{"hidden_size": 384, "n_experts": 64, "experts_per_token": 8, "d_shared_expert": 64, "hidden_act": "swiglu", "moe_layers": [1, 2, 3, 4, 5, 6, 7, 8, 9, 10, 11, 12, 13, 14], "normalize_top_k": true, "lr_router": 0.000528, "vocab_size": 16384, "norm": "rmsnorm", "norm_eps": 1e-06, "optimizer": "muon_variant", "batch_tokens": 65536, "train_tokens": 394000000, "dataset": "wikipedia_en"}
Below are experts of layer 7 (counted from 0) of a mixture-of-experts language model. Rows are named router (the router's row for the expert), gate (a neuron's input weights, with its number), up (a neuron's input weights, with its number), down (a neuron's output weights, with its number) and show model dimensions 336-383. Each number is 50 + 10 x the weight over its row's rms, rounded and kept within 0 to 99.
After each expert's rows: a language model's description of what the expert responds to. This comes from a sample of Wikipedia text that the model never trained on.

# expert 48
router:65 62 50 60 36 46 48 57 51 36 32 37 46 50 48 63 63 60 46 57 47 57 46 44 63 38 54 42 57 39 49 63 43 68 61 56 54 47 36 73 52 49 30 55 62 52 28 53
gate0:53 62 50 33 51 53 46 29 62 44 57 36 58 39 56 59 61 40 53 54 44 53 59 43 64 57 41 53 28 42 66 34 52 43 48 39 50 56 42 62 55 45 44 45 66 47 52 36
up0:55 44 49 34 46 52 39 47 51 43 52 47 39 58 47 42 56 58 27 37 44 53 48 52 29 41 58 24 65 45 43 43 53 70 40 47 45 63 47 55 60 39 38 56 50 39 39 36
down0:64 57 45 47 47 47 48 56 39 46 47 58 41 57 67 71 75 47 52 45 66 40 62 54 54 41 60 65 53 39 58 71 55 56 40 41 64 50 39 57 31 47 64 30 49 51 50 62
gate1:55 45 43 53 32 71 35 49 67 59 40 51 50 52 59 46 49 52 46 54 41 41 56 31 67 43 51 62 65 50 58 69 42 55 50 43 44 63 32 39 41 37 63 42 58 34 57 55
up1:32 22 56 33 58 42 39 51 56 48 60 46 58 57 50 63 59 34 53 46 44 66 54 50 66 59 47 47 51 50 49 55 62 48 51 50 73 33 51 46 41 52 50 38 54 46 62 57
down1:52 40 44 35 35 47 54 71 38 53 47 68 66 49 67 41 41 48 53 36 65 49 53 54 41 53 59 49 63 44 37 42 68 60 62 40 54 49 70 56 28 54 61 47 64 45 48 51
gate2:67 54 54 55 59 61 48 50 54 59 28 53 44 45 37 51 44 56 55 50 45 38 49 60 59 61 52 35 64 43 83 63 39 46 67 57 56 40 42 44 52 41 66 56 43 43 41 50
up2:58 24 60 54 64 46 38 69 46 71 56 41 46 68 60 57 41 40 48 47 39 60 31 66 41 49 57 49 56 58 36 42 51 61 56 54 45 64 66 47 37 47 34 51 15 55 60 50
down2:62 52 58 58 45 44 44 54 41 53 42 42 57 47 44 65 39 65 51 58 42 56 52 61 54 40 57 66 65 64 45 56 45 62 60 46 38 37 54 62 44 68 50 50 48 48 53 54
gate3:39 66 50 59 47 60 31 51 45 51 57 53 44 29 66 46 75 62 45 54 61 47 46 43 45 55 53 50 45 50 46 58 40 41 47 34 58 70 64 58 38 57 47 50 49 67 49 53
up3:53 49 56 66 41 61 48 59 54 46 49 56 31 46 59 39 42 64 57 53 51 50 50 51 72 53 49 52 74 42 55 40 51 34 50 44 33 46 60 49 47 32 75 61 39 62 51 59
down3:49 47 51 57 45 40 43 56 43 46 28 61 39 55 66 46 48 45 63 60 53 42 54 51 41 63 35 56 58 54 70 40 29 35 59 50 50 27 57 55 57 44 53 47 50 68 60 50
gate4:52 51 47 50 34 62 44 43 53 46 50 67 60 50 60 45 47 65 62 46 33 42 50 46 61 52 45 42 44 35 58 58 40 54 43 65 49 62 50 70 66 42 43 51 43 65 32 49
up4:45 71 35 49 76 53 67 54 57 54 50 59 60 41 53 63 45 56 28 52 41 44 58 55 58 81 55 51 54 53 43 60 55 45 62 40 62 44 52 65 35 37 46 50 31 67 56 48
down4:43 50 53 28 56 71 46 47 54 54 54 51 59 37 70 55 61 49 43 42 50 46 48 45 48 44 56 50 33 56 61 54 48 57 54 62 61 56 63 40 49 59 67 41 16 64 42 60
gate5:45 36 42 49 52 61 49 41 37 51 43 64 25 43 62 35 46 46 59 58 55 41 67 35 43 62 40 65 43 55 51 55 36 62 77 49 72 55 38 51 47 48 52 51 65 33 47 51
up5:53 59 49 67 55 55 57 59 68 59 40 36 69 42 48 84 45 40 43 55 54 33 45 55 38 44 44 53 44 41 62 42 54 64 52 45 31 47 56 47 42 57 46 52 54 35 83 58
down5:54 60 60 64 52 44 54 70 58 63 28 54 67 53 19 57 39 57 54 50 45 43 50 49 35 37 57 47 37 33 81 62 63 52 53 41 44 57 40 48 40 44 58 68 44 28 53 63
gate6:35 77 50 58 47 59 39 36 36 48 56 46 41 45 55 51 49 54 65 61 59 53 57 46 59 49 46 40 72 50 39 61 54 52 45 59 52 54 40 64 57 46 48 41 62 58 44 36
up6:62 38 23 54 63 44 48 44 44 45 60 59 57 53 46 53 45 47 43 56 53 55 46 51 24 44 41 41 37 55 53 60 67 47 61 62 63 56 56 54 51 44 58 63 49 43 44 51
down6:37 39 49 48 44 41 49 50 48 48 60 56 50 41 42 50 65 62 45 39 49 48 55 43 39 46 59 36 49 69 40 52 48 34 45 67 24 61 55 59 59 38 63 50 60 56 36 41
Description: Articles, ordinals and words in sports careers and seasons, such as first, second, won the, final, debut, consecutive.

# expert 42
router:54 53 56 36 49 54 34 52 60 48 44 50 55 38 48 64 52 53 51 38 40 62 58 62 54 29 35 60 63 58 44 65 45 49 53 38 59 65 34 68 45 34 46 61 59 44 62 42
gate0:44 51 58 43 58 45 52 46 64 34 67 41 51 45 65 25 50 49 42 39 64 57 49 70 45 50 46 42 44 56 57 35 45 58 51 47 58 60 50 54 56 38 47 42 44 65 59 59
up0:41 33 47 47 45 49 48 58 47 47 45 64 58 36 38 46 54 59 39 52 46 41 61 62 42 54 45 41 50 45 45 55 60 44 59 37 39 33 50 61 63 55 52 45 47 41 60 65
down0:58 54 45 59 52 44 46 48 47 45 53 48 59 45 53 39 59 37 57 61 54 54 47 37 55 63 66 64 43 57 45 55 48 35 48 57 64 47 42 57 42 60 45 35 46 63 58 34
gate1:41 45 61 46 48 58 52 27 72 59 54 64 64 47 53 52 44 46 53 40 53 33 65 61 55 36 56 29 52 56 69 62 56 47 59 60 37 42 48 52 58 50 55 51 37 20 62 56
up1:55 51 43 46 38 49 58 64 48 53 52 56 35 51 43 50 47 43 61 55 68 50 57 42 55 43 30 50 64 43 66 42 47 58 36 33 57 48 50 68 51 37 55 41 48 42 72 44
down1:46 54 70 60 49 43 42 36 57 44 46 59 66 27 39 51 45 47 41 57 70 46 64 48 65 58 54 61 54 63 32 36 46 71 66 64 46 59 35 56 47 46 39 33 40 47 49 52
gate2:55 53 46 42 67 48 40 48 36 68 53 55 40 54 53 51 48 51 54 39 70 54 44 41 44 59 61 47 49 60 43 39 53 52 54 57 45 60 71 45 41 69 45 65 65 52 54 55
up2:70 39 43 57 52 45 73 29 66 35 51 67 60 51 34 53 35 56 40 50 57 67 40 66 48 47 41 41 41 43 45 66 42 47 61 55 60 43 42 57 79 62 50 45 65 45 59 47
down2:56 52 43 55 43 42 55 57 60 57 47 63 51 47 58 64 61 54 48 74 37 55 44 63 40 50 60 36 45 48 47 51 57 49 40 31 52 45 46 54 72 45 46 63 59 40 33 79
gate3:61 44 51 38 49 41 50 50 55 51 72 61 59 63 67 49 52 43 63 27 64 59 55 46 62 67 45 53 46 49 46 46 60 65 41 61 56 43 39 38 52 31 52 67 63 49 47 37
up3:39 58 61 38 59 42 54 56 40 56 65 65 56 50 45 50 61 41 55 46 47 60 56 54 50 44 49 54 48 55 58 67 52 45 62 53 52 56 55 65 58 53 51 59 37 43 54 54
down3:62 67 31 60 47 38 41 39 70 69 46 19 36 24 62 56 60 64 53 51 76 58 44 43 62 64 59 63 56 69 53 55 37 59 40 37 44 61 52 52 57 31 58 49 57 45 60 53
gate4:34 23 48 53 46 69 57 55 46 46 42 48 44 32 40 42 52 61 48 59 37 56 42 55 68 62 58 29 47 64 44 44 49 62 64 53 47 49 62 53 48 46 30 56 70 53 56 59
up4:49 59 47 31 60 38 58 50 50 40 46 43 59 45 48 44 73 45 39 57 50 49 53 72 70 49 44 59 71 64 67 31 46 34 30 58 47 53 47 53 49 56 47 47 53 40 65 44
down4:58 58 53 33 48 58 42 51 59 58 65 63 46 47 48 43 48 53 44 56 32 67 54 44 37 53 49 31 61 47 49 48 71 65 69 51 50 46 34 32 45 47 61 59 59 51 50 53
gate5:46 57 41 37 34 40 37 51 52 41 50 50 58 55 30 59 57 47 72 47 43 43 55 54 61 46 35 51 55 42 40 51 54 41 54 55 62 34 52 47 44 55 40 43 68 44 62 46
up5:49 58 51 39 55 49 44 48 48 64 53 50 42 40 46 58 48 72 45 45 41 36 74 56 50 39 35 63 46 47 56 47 48 47 44 66 45 59 68 46 57 58 48 60 60 57 45 62
down5:43 67 40 51 20 52 50 56 35 55 52 57 64 61 59 52 56 41 60 51 48 37 40 48 44 42 61 41 52 50 40 49 55 46 28 64 55 54 51 34 68 57 43 52 38 33 41 55
gate6:59 61 60 50 56 48 50 38 64 53 47 49 49 48 65 59 51 56 35 43 53 31 35 44 66 50 51 55 62 57 52 55 37 55 46 54 49 73 49 40 38 45 56 47 54 49 64 47
up6:66 44 64 49 52 49 59 69 45 57 47 40 60 43 53 50 48 54 59 41 54 46 58 59 35 47 29 47 48 54 54 49 45 61 46 48 53 39 63 57 46 46 50 51 45 54 62 50
down6:47 41 38 46 61 35 46 36 62 49 67 60 38 74 61 56 60 29 45 48 40 35 63 33 60 38 40 49 43 46 44 38 42 55 53 49 52 57 59 54 52 35 52 36 56 45 55 64
Description: Inner syllables of non-English personal and place names, such as Mazat(l)án, Adamop(oul)os, Bharad(w)aj, Mub(ad)ala.

# expert 55
router:76 48 50 40 61 51 47 49 47 28 59 49 41 66 43 36 63 29 53 38 45 55 57 61 52 56 54 41 61 51 53 65 51 35 61 52 46 59 46 38 63 39 40 54 41 45 53 38
gate0:72 47 47 31 47 42 45 79 43 46 38 60 34 44 47 53 50 63 56 52 50 50 56 38 50 52 52 54 47 41 73 40 51 69 35 52 49 71 50 68 62 46 38 24 51 41 50 58
up0:66 48 56 52 44 50 57 39 51 49 60 48 64 47 65 72 37 53 44 56 68 53 58 41 54 56 34 50 52 48 62 63 58 53 46 28 55 49 40 48 38 54 41 45 49 52 50 55
down0:56 41 45 51 48 56 59 32 43 65 41 60 61 41 28 63 45 45 50 52 63 43 54 56 41 61 52 46 30 52 50 61 51 54 68 37 45 60 65 51 59 53 39 63 26 49 42 56
gate1:58 60 36 57 69 40 49 46 52 70 55 44 55 57 61 41 60 39 57 51 53 45 49 55 51 39 55 66 75 44 42 42 35 70 76 39 64 43 46 46 72 36 45 54 49 47 54 45
up1:63 52 57 48 61 46 53 43 29 41 59 71 47 64 28 54 38 54 58 50 43 63 50 56 32 62 44 45 43 59 52 51 58 52 47 41 66 44 67 44 45 54 55 36 36 46 33 62
down1:44 60 40 51 35 33 47 61 51 51 48 46 39 42 62 63 48 54 58 38 46 48 47 51 54 47 48 34 38 43 40 50 48 50 55 39 46 52 60 39 45 49 44 42 48 59 60 51
gate2:51 36 41 55 59 48 21 40 62 53 50 46 40 41 56 55 28 50 37 50 64 50 41 42 35 57 38 48 28 40 59 44 52 29 58 52 54 50 49 41 64 32 47 46 70 51 40 35
up2:57 50 46 59 63 47 44 37 58 50 38 41 59 24 45 76 53 73 34 33 47 45 36 53 42 36 40 63 52 46 61 36 63 47 54 65 66 30 37 58 42 30 67 56 49 50 54 49
down2:39 51 50 51 50 59 36 38 50 50 39 51 44 67 45 60 61 67 58 47 44 59 60 67 60 51 42 69 60 59 43 65 59 53 37 54 40 53 34 45 55 43 36 49 49 64 55 51
gate3:55 51 47 48 50 41 49 43 36 32 48 42 50 42 41 48 52 44 54 46 53 51 59 65 33 66 55 52 34 51 62 38 45 40 49 49 51 57 54 58 57 31 46 60 47 29 59 35
up3:40 36 44 68 37 48 37 44 52 60 48 42 49 50 43 47 53 66 53 55 42 48 62 51 57 25 55 31 50 33 34 46 52 45 52 70 75 53 56 51 50 43 47 46 37 41 68 52
down3:50 50 58 68 52 59 55 54 44 42 52 58 38 51 42 45 47 49 73 56 59 39 63 66 53 69 53 57 42 45 54 60 49 51 46 76 60 55 48 69 59 38 36 58 32 39 47 46
gate4:49 51 44 41 48 54 33 47 40 57 06 45 36 47 35 52 52 57 46 48 31 52 47 59 53 42 53 33 38 43 52 48 59 29 63 61 52 63 49 46 62 56 53 54 52 60 53 43
up4:61 48 62 54 41 50 45 56 49 51 31 52 56 45 49 39 62 31 60 33 57 52 47 38 45 53 49 49 54 43 51 49 41 38 40 37 51 59 57 51 44 63 38 55 63 44 45 48
down4:55 50 41 52 61 67 37 58 59 35 44 60 57 44 68 66 48 67 73 52 58 66 53 39 51 42 70 57 56 50 55 82 47 72 55 59 57 46 48 39 68 51 63 37 44 50 51 64
gate5:29 36 63 32 54 59 61 49 39 57 49 25 56 79 53 39 46 44 47 36 64 55 41 33 48 57 56 58 79 31 61 52 30 41 48 43 51 57 42 42 51 59 45 43 61 52 37 69
up5:53 46 40 45 37 59 63 48 49 68 54 43 36 46 48 48 50 36 37 53 57 53 66 53 58 76 56 51 58 42 61 62 47 59 45 63 50 54 67 53 53 61 24 39 68 60 59 48
down5:57 59 37 45 43 45 52 60 37 42 70 43 42 59 36 44 46 51 59 49 53 61 51 47 65 56 40 41 57 65 49 48 57 51 52 32 57 49 54 59 45 47 54 48 49 57 44 52
gate6:56 55 46 42 51 54 48 31 76 63 55 51 57 48 46 54 58 49 46 58 48 47 47 70 41 34 49 26 55 56 47 70 69 61 57 57 26 66 70 48 44 57 45 53 46 49 62 41
up6:46 54 55 72 56 56 28 29 62 49 49 53 57 66 49 58 55 69 44 64 58 52 53 29 37 34 55 76 61 41 44 41 36 37 39 26 51 58 26 67 47 41 56 44 31 47 37 31
down6:46 53 42 48 55 29 38 62 48 46 57 46 44 47 55 66 63 47 57 37 43 42 51 49 55 48 48 70 46 43 31 72 32 39 29 56 35 47 37 51 56 47 61 55 34 56 54 55
Description: Forms of be and have (was, has been, It is, remained), and the second piece of personal names in lists, such as Tiny, Clif.

# expert 29
router:62 55 58 48 60 57 50 55 57 47 41 36 48 55 59 43 42 47 46 43 58 70 59 51 61 64 55 57 47 51 51 64 41 34 44 55 55 65 35 41 35 40 48 57 54 35 53 40
gate0:54 69 43 55 58 50 54 47 59 52 35 37 39 45 66 49 57 45 48 38 46 75 36 48 54 64 29 53 44 56 47 58 57 58 55 52 45 51 52 44 55 53 46 52 54 45 53 41
up0:49 43 43 53 55 32 46 46 60 50 48 48 54 53 46 58 54 60 52 47 57 26 76 58 52 65 59 42 43 48 45 57 79 65 71 41 56 55 62 66 34 43 51 48 47 44 56 33
down0:63 60 45 54 50 61 69 50 40 48 48 51 41 38 45 70 40 31 58 44 50 45 38 38 47 54 54 66 57 49 53 69 60 44 56 51 52 43 27 62 59 46 55 65 53 43 41 35
gate1:45 48 66 55 38 62 39 53 59 39 66 25 57 42 62 47 61 41 64 60 49 50 52 52 42 46 44 42 43 63 41 50 45 45 55 49 51 64 45 42 53 56 39 48 60 52 38 36
up1:43 42 50 50 35 56 42 57 50 28 47 39 43 31 44 54 44 61 65 47 44 30 41 43 62 51 40 53 64 59 53 70 37 43 54 45 45 47 59 51 49 35 52 53 65 54 54 34
down1:57 54 50 53 60 33 43 40 79 58 50 52 62 47 58 34 38 51 38 52 48 32 54 62 65 52 55 55 40 34 42 23 38 60 53 40 63 51 42 50 46 34 70 43 24 76 57 48
gate2:46 55 43 23 41 38 60 45 44 51 42 45 38 65 51 43 42 57 62 44 51 52 41 56 15 36 31 42 43 47 54 45 55 65 59 41 34 52 48 48 45 54 38 47 49 49 79 37
up2:42 58 42 49 63 36 58 51 48 40 52 60 56 47 49 51 69 49 47 41 59 45 51 48 60 59 53 41 42 64 48 48 43 44 60 48 50 25 46 50 59 50 49 60 51 44 23 29
down2:53 47 39 43 48 38 67 59 41 76 48 43 42 56 61 63 46 50 53 57 40 58 47 50 44 44 52 71 41 67 50 47 37 44 51 29 47 53 58 43 50 54 52 47 39 56 50 45
gate3:60 79 32 60 49 40 51 52 64 46 52 56 48 49 50 50 53 45 55 46 41 51 40 54 35 60 47 52 36 70 49 65 43 45 42 47 52 46 39 41 52 56 40 31 51 34 53 54
up3:47 45 40 63 49 71 50 56 33 60 46 48 48 47 57 44 50 65 31 59 64 47 51 69 54 47 39 56 47 53 55 64 43 43 49 54 49 49 40 51 35 52 45 51 58 49 53 43
down3:47 55 36 42 48 51 45 50 49 50 56 41 48 45 70 31 63 49 46 51 41 56 42 45 42 34 43 55 58 56 43 49 44 53 33 48 38 46 44 63 65 23 45 30 60 40 47 39
gate4:62 50 71 54 58 39 36 48 54 66 33 78 31 37 47 49 56 56 56 49 51 56 61 47 49 41 62 38 36 37 69 57 55 48 54 52 58 67 29 37 49 36 46 53 49 54 49 51
up4:65 81 59 54 69 46 55 64 58 54 41 62 53 50 42 55 39 51 54 62 52 39 48 38 52 61 41 58 42 56 45 56 62 49 45 47 49 57 45 57 51 41 64 40 53 62 44 42
down4:33 25 43 72 55 69 60 61 59 52 55 36 40 56 62 47 63 47 47 60 42 59 29 48 55 29 50 55 50 37 38 59 46 52 61 40 48 52 47 61 60 39 34 61 23 50 31 36
gate5:52 44 61 60 66 61 50 49 76 57 34 45 40 52 60 35 41 44 44 16 48 56 43 59 43 42 39 49 70 43 52 45 56 51 40 55 61 59 60 46 51 52 39 58 47 46 52 62
up5:42 49 64 42 58 40 42 32 62 62 50 42 62 50 66 49 55 56 23 41 62 41 47 29 39 65 40 45 19 40 45 39 35 29 59 43 48 46 46 44 59 53 53 55 50 67 55 46
down5:51 49 50 55 56 42 33 76 56 28 41 60 50 63 43 56 60 37 50 48 36 45 50 55 62 35 53 38 39 37 50 40 63 41 47 51 54 42 44 41 64 48 52 38 52 54 49 47
gate6:58 37 49 30 56 56 55 41 50 50 39 44 66 59 40 45 45 66 75 60 55 44 42 46 44 39 38 63 63 48 55 66 72 61 50 64 52 62 35 58 61 64 41 49 39 41 57 51
up6:57 39 58 43 58 56 51 65 53 41 65 32 57 41 50 55 48 51 61 58 64 38 48 52 40 49 56 61 41 41 44 48 64 54 47 50 57 54 58 49 50 65 36 54 63 52 58 46
down6:37 49 62 44 72 43 54 58 49 47 44 57 44 66 47 64 42 52 42 44 44 53 26 56 54 53 45 48 51 51 51 60 51 49 59 46 48 51 51 58 42 39 53 45 60 49 43 60
Description: Plural or collective nouns for groups and teams, such as people, players, children, Army, appearances, often before and or was.

# expert 31
router:52 41 38 42 58 63 49 38 58 44 52 35 55 72 55 70 48 47 49 50 50 63 54 62 31 49 46 51 49 24 46 61 41 61 59 56 46 51 43 49 54 43 46 43 52 47 45 31
gate0:46 50 60 45 53 49 34 27 67 63 42 45 43 64 56 67 70 31 51 51 66 47 47 47 45 41 66 50 55 46 48 51 58 57 47 37 54 50 36 58 39 58 76 59 37 42 41 28
up0:40 49 70 57 53 68 44 58 39 71 49 32 41 40 63 50 42 47 41 48 67 47 57 44 52 58 47 39 52 46 47 49 51 70 46 48 53 45 27 39 59 58 45 64 48 51 48 48
down0:68 46 41 43 64 51 44 64 32 71 71 48 45 45 60 55 48 47 56 48 41 36 46 61 56 37 55 50 50 53 42 41 46 60 58 45 56 59 43 42 49 72 47 42 42 62 53 57
gate1:56 61 65 39 63 38 40 60 56 38 72 50 42 61 53 49 56 67 56 48 59 49 54 56 41 66 43 58 59 41 64 52 47 43 58 52 46 46 48 52 57 48 50 66 74 43 30 55
up1:59 66 42 51 55 37 62 38 51 29 49 75 55 60 34 34 50 50 66 53 50 52 54 61 51 50 43 54 63 44 62 39 62 55 45 55 59 73 53 66 48 49 38 63 49 41 50 49
down1:56 47 61 41 55 48 55 73 49 45 58 52 54 70 46 49 53 66 61 75 58 34 52 52 58 49 42 58 58 48 56 35 64 40 67 68 40 54 45 46 58 51 45 53 51 36 61 73
gate2:49 52 58 39 41 51 63 52 61 73 37 66 61 66 66 48 56 31 49 44 52 50 57 45 52 57 38 48 36 63 58 72 59 57 42 58 44 56 38 48 47 54 56 54 47 41 55 48
up2:70 52 48 35 61 51 50 39 46 46 62 44 42 40 45 43 74 55 40 65 46 47 31 57 51 65 44 56 54 52 49 46 54 42 38 26 44 60 58 53 64 52 49 51 44 53 41 48
down2:53 48 44 49 40 49 38 40 73 55 39 52 57 47 42 47 57 54 53 63 59 50 56 47 57 59 39 54 71 62 60 56 36 52 41 56 69 60 56 53 62 54 65 53 49 61 42 69
gate3:69 56 55 60 50 60 51 60 51 43 44 40 41 41 59 50 54 37 62 60 63 48 57 43 37 59 48 37 52 39 42 72 62 52 58 66 57 60 54 49 59 53 63 53 56 36 52 52
up3:53 60 52 41 51 37 41 45 54 49 60 53 46 57 48 58 51 51 42 68 48 39 60 48 59 41 56 63 42 62 52 48 49 54 46 42 39 55 40 59 50 34 42 43 43 45 65 47
down3:54 59 39 44 64 52 37 62 46 39 53 61 45 54 55 45 42 49 63 40 44 38 69 37 48 51 54 44 61 54 54 33 53 60 65 52 34 65 51 42 47 54 57 43 47 50 65 40
gate4:34 42 47 49 41 68 45 32 42 73 48 58 35 50 46 58 44 60 60 52 50 61 59 57 41 53 42 43 56 37 50 47 43 28 55 46 59 65 39 55 51 48 40 57 47 54 52 70
up4:52 51 40 49 48 57 60 73 51 58 54 37 55 42 47 56 42 69 47 55 82 53 37 42 36 67 46 52 38 43 30 57 53 42 64 43 56 40 66 51 66 46 66 52 57 50 43 56
down4:56 47 44 41 45 46 42 56 40 62 41 61 39 62 49 42 41 41 49 38 51 44 43 65 33 69 36 59 40 45 30 53 59 39 53 43 46 33 43 47 39 33 48 71 41 49 65 25
gate5:49 47 28 72 59 45 45 57 59 53 49 57 67 43 55 46 58 27 61 37 69 66 61 49 57 31 48 49 54 42 51 61 57 50 47 55 71 34 54 64 42 28 67 37 39 61 51 59
up5:39 53 50 59 59 47 39 59 59 32 42 49 43 58 55 56 72 52 62 45 53 45 31 51 37 47 44 43 36 63 32 45 49 51 54 50 46 66 59 57 42 41 48 64 66 49 58 56
down5:45 44 54 29 50 49 55 49 44 56 57 46 61 52 57 50 53 46 67 52 58 45 45 52 34 49 40 51 52 57 55 61 57 60 41 58 41 37 36 42 53 58 55 46 61 40 62 45
gate6:62 65 53 59 78 56 57 40 77 32 55 34 55 50 55 51 59 72 65 41 55 53 51 55 45 33 66 43 57 53 43 44 63 78 53 41 63 57 43 58 39 52 38 55 53 40 42 60
up6:70 35 39 54 52 65 45 48 56 51 59 56 55 51 32 32 48 52 49 53 47 48 51 37 42 63 55 51 49 29 35 41 45 45 66 29 42 59 70 73 54 52 24 44 60 53 52 60
down6:41 52 50 58 43 56 64 60 35 49 71 42 61 63 55 54 43 49 61 68 33 46 50 44 54 42 41 41 44 57 69 62 73 59 32 52 39 34 72 67 57 59 61 55 45 38 57 35
Description: Head nouns for groups, roles and things after "the" or an adjective, such as club, band, prince, company, species, politician.

# expert 0
router:74 46 55 37 57 57 34 62 43 52 43 56 37 25 54 44 49 52 49 67 40 44 47 51 56 49 32 46 47 48 49 64 55 58 63 61 62 58 43 60 54 63 35 58 58 37 41 52
gate0:65 50 47 44 49 51 49 47 45 54 38 46 37 42 40 33 53 68 48 38 50 57 35 71 36 55 23 59 26 40 37 65 65 39 53 61 54 29 45 55 51 51 35 51 69 56 17 44
up0:46 42 66 46 47 58 59 52 48 49 62 48 51 58 48 39 58 36 40 55 39 34 55 37 44 48 54 35 64 50 43 51 48 38 54 36 62 42 65 50 47 53 47 51 38 30 46 44
down0:66 52 58 65 56 71 41 53 58 53 36 39 67 67 54 66 52 35 55 48 40 35 54 50 50 54 31 35 52 62 56 46 54 55 60 26 43 59 56 59 56 48 48 51 74 61 50 46
gate1:38 48 58 48 49 65 37 46 52 40 41 37 38 57 49 52 45 51 55 59 55 53 45 49 60 37 52 57 45 51 43 42 53 63 71 36 55 51 49 54 47 59 56 48 58 56 56 45
up1:40 42 52 42 55 63 55 50 31 59 52 44 56 47 59 40 56 34 40 51 50 52 46 62 38 72 34 42 43 49 64 58 56 40 57 39 62 55 51 48 53 65 54 60 66 56 68 65
down1:41 41 48 73 55 51 46 57 50 43 59 32 66 30 52 53 51 38 42 44 55 52 43 61 49 54 58 51 39 59 42 45 46 51 62 48 63 79 79 49 36 43 47 40 62 54 61 64
gate2:42 36 42 37 39 44 45 55 41 48 57 68 44 57 48 69 47 48 42 53 55 51 65 46 50 52 53 36 54 43 56 50 54 52 49 65 52 43 29 41 51 57 60 67 61 31 50 37
up2:47 57 53 45 48 53 51 49 32 64 36 66 36 47 53 46 43 48 57 38 55 47 35 48 37 60 51 41 44 51 37 35 37 47 51 54 60 39 50 45 42 45 36 43 53 75 57 53
down2:38 54 51 42 44 50 63 32 48 42 47 49 52 47 50 50 49 45 50 42 39 53 37 53 43 72 47 66 71 41 54 35 49 64 62 41 53 41 36 37 61 59 58 53 43 54 60 37
gate3:57 40 34 60 59 48 46 50 54 49 66 43 45 44 52 47 53 36 49 51 37 47 35 45 59 35 54 47 50 54 67 59 50 51 55 51 40 64 34 46 41 53 66 44 52 22 68 36
up3:32 62 39 49 48 55 61 40 64 46 35 53 42 45 65 34 66 45 47 36 45 57 60 70 72 25 54 59 42 70 49 32 48 46 57 48 66 50 48 42 53 54 56 48 55 35 55 45
down3:51 52 56 36 49 43 37 53 60 53 39 50 42 37 64 42 31 60 34 54 61 48 39 49 71 58 44 59 48 45 18 56 55 44 43 47 54 53 35 33 40 44 50 49 48 39 49 50
gate4:58 48 40 59 74 63 49 43 63 58 35 51 62 49 62 37 46 34 51 46 61 46 40 37 43 40 63 42 54 49 47 61 54 40 78 43 40 44 57 50 45 76 63 48 68 61 54 53
up4:41 67 48 53 24 42 45 42 40 56 61 46 55 44 31 38 52 65 56 48 31 50 52 42 51 55 38 69 53 45 39 45 50 52 41 41 41 59 42 72 42 46 55 49 47 53 42 53
down4:45 56 41 42 49 69 51 46 46 61 51 40 49 51 56 51 54 55 35 39 57 55 46 42 40 46 64 68 73 55 47 38 47 48 56 59 69 49 55 63 38 57 62 43 42 38 44 42
gate5:54 50 44 37 60 42 49 59 63 55 56 51 48 53 59 44 48 49 50 58 45 37 33 49 51 37 49 42 46 55 51 61 66 49 44 56 54 38 51 46 35 45 66 45 50 41 54 42
up5:21 43 47 50 49 40 48 56 37 55 44 43 27 30 46 47 46 50 49 27 50 37 32 52 32 55 61 57 39 45 36 55 49 43 41 44 65 59 61 34 41 38 34 52 56 44 47 54
down5:60 63 49 58 60 45 52 59 49 48 57 50 58 35 38 40 57 59 46 41 56 61 73 50 41 44 66 44 39 38 54 36 62 56 48 47 59 27 67 61 47 48 68 66 47 37 54 41
gate6:79 38 56 34 43 50 36 53 54 51 44 53 45 36 39 70 55 51 43 52 41 48 35 57 53 62 45 43 40 41 42 44 67 58 65 31 40 65 56 42 57 56 66 50 58 39 44 56
up6:39 54 49 56 59 69 39 38 38 44 42 43 43 40 32 39 60 49 53 67 59 46 52 54 59 45 53 44 41 58 31 65 54 35 61 55 41 52 43 43 58 46 51 68 53 46 30 38
down6:56 60 56 56 39 64 40 51 59 74 61 59 50 45 58 45 57 49 47 50 45 59 43 59 50 47 44 55 48 58 67 38 50 38 63 45 56 52 47 55 50 65 65 41 36 51 50 53
Description: Table separators, parentheses, dashes and unit tokens in data tables, coordinates and measurements, such as °W, km^{, metres, round.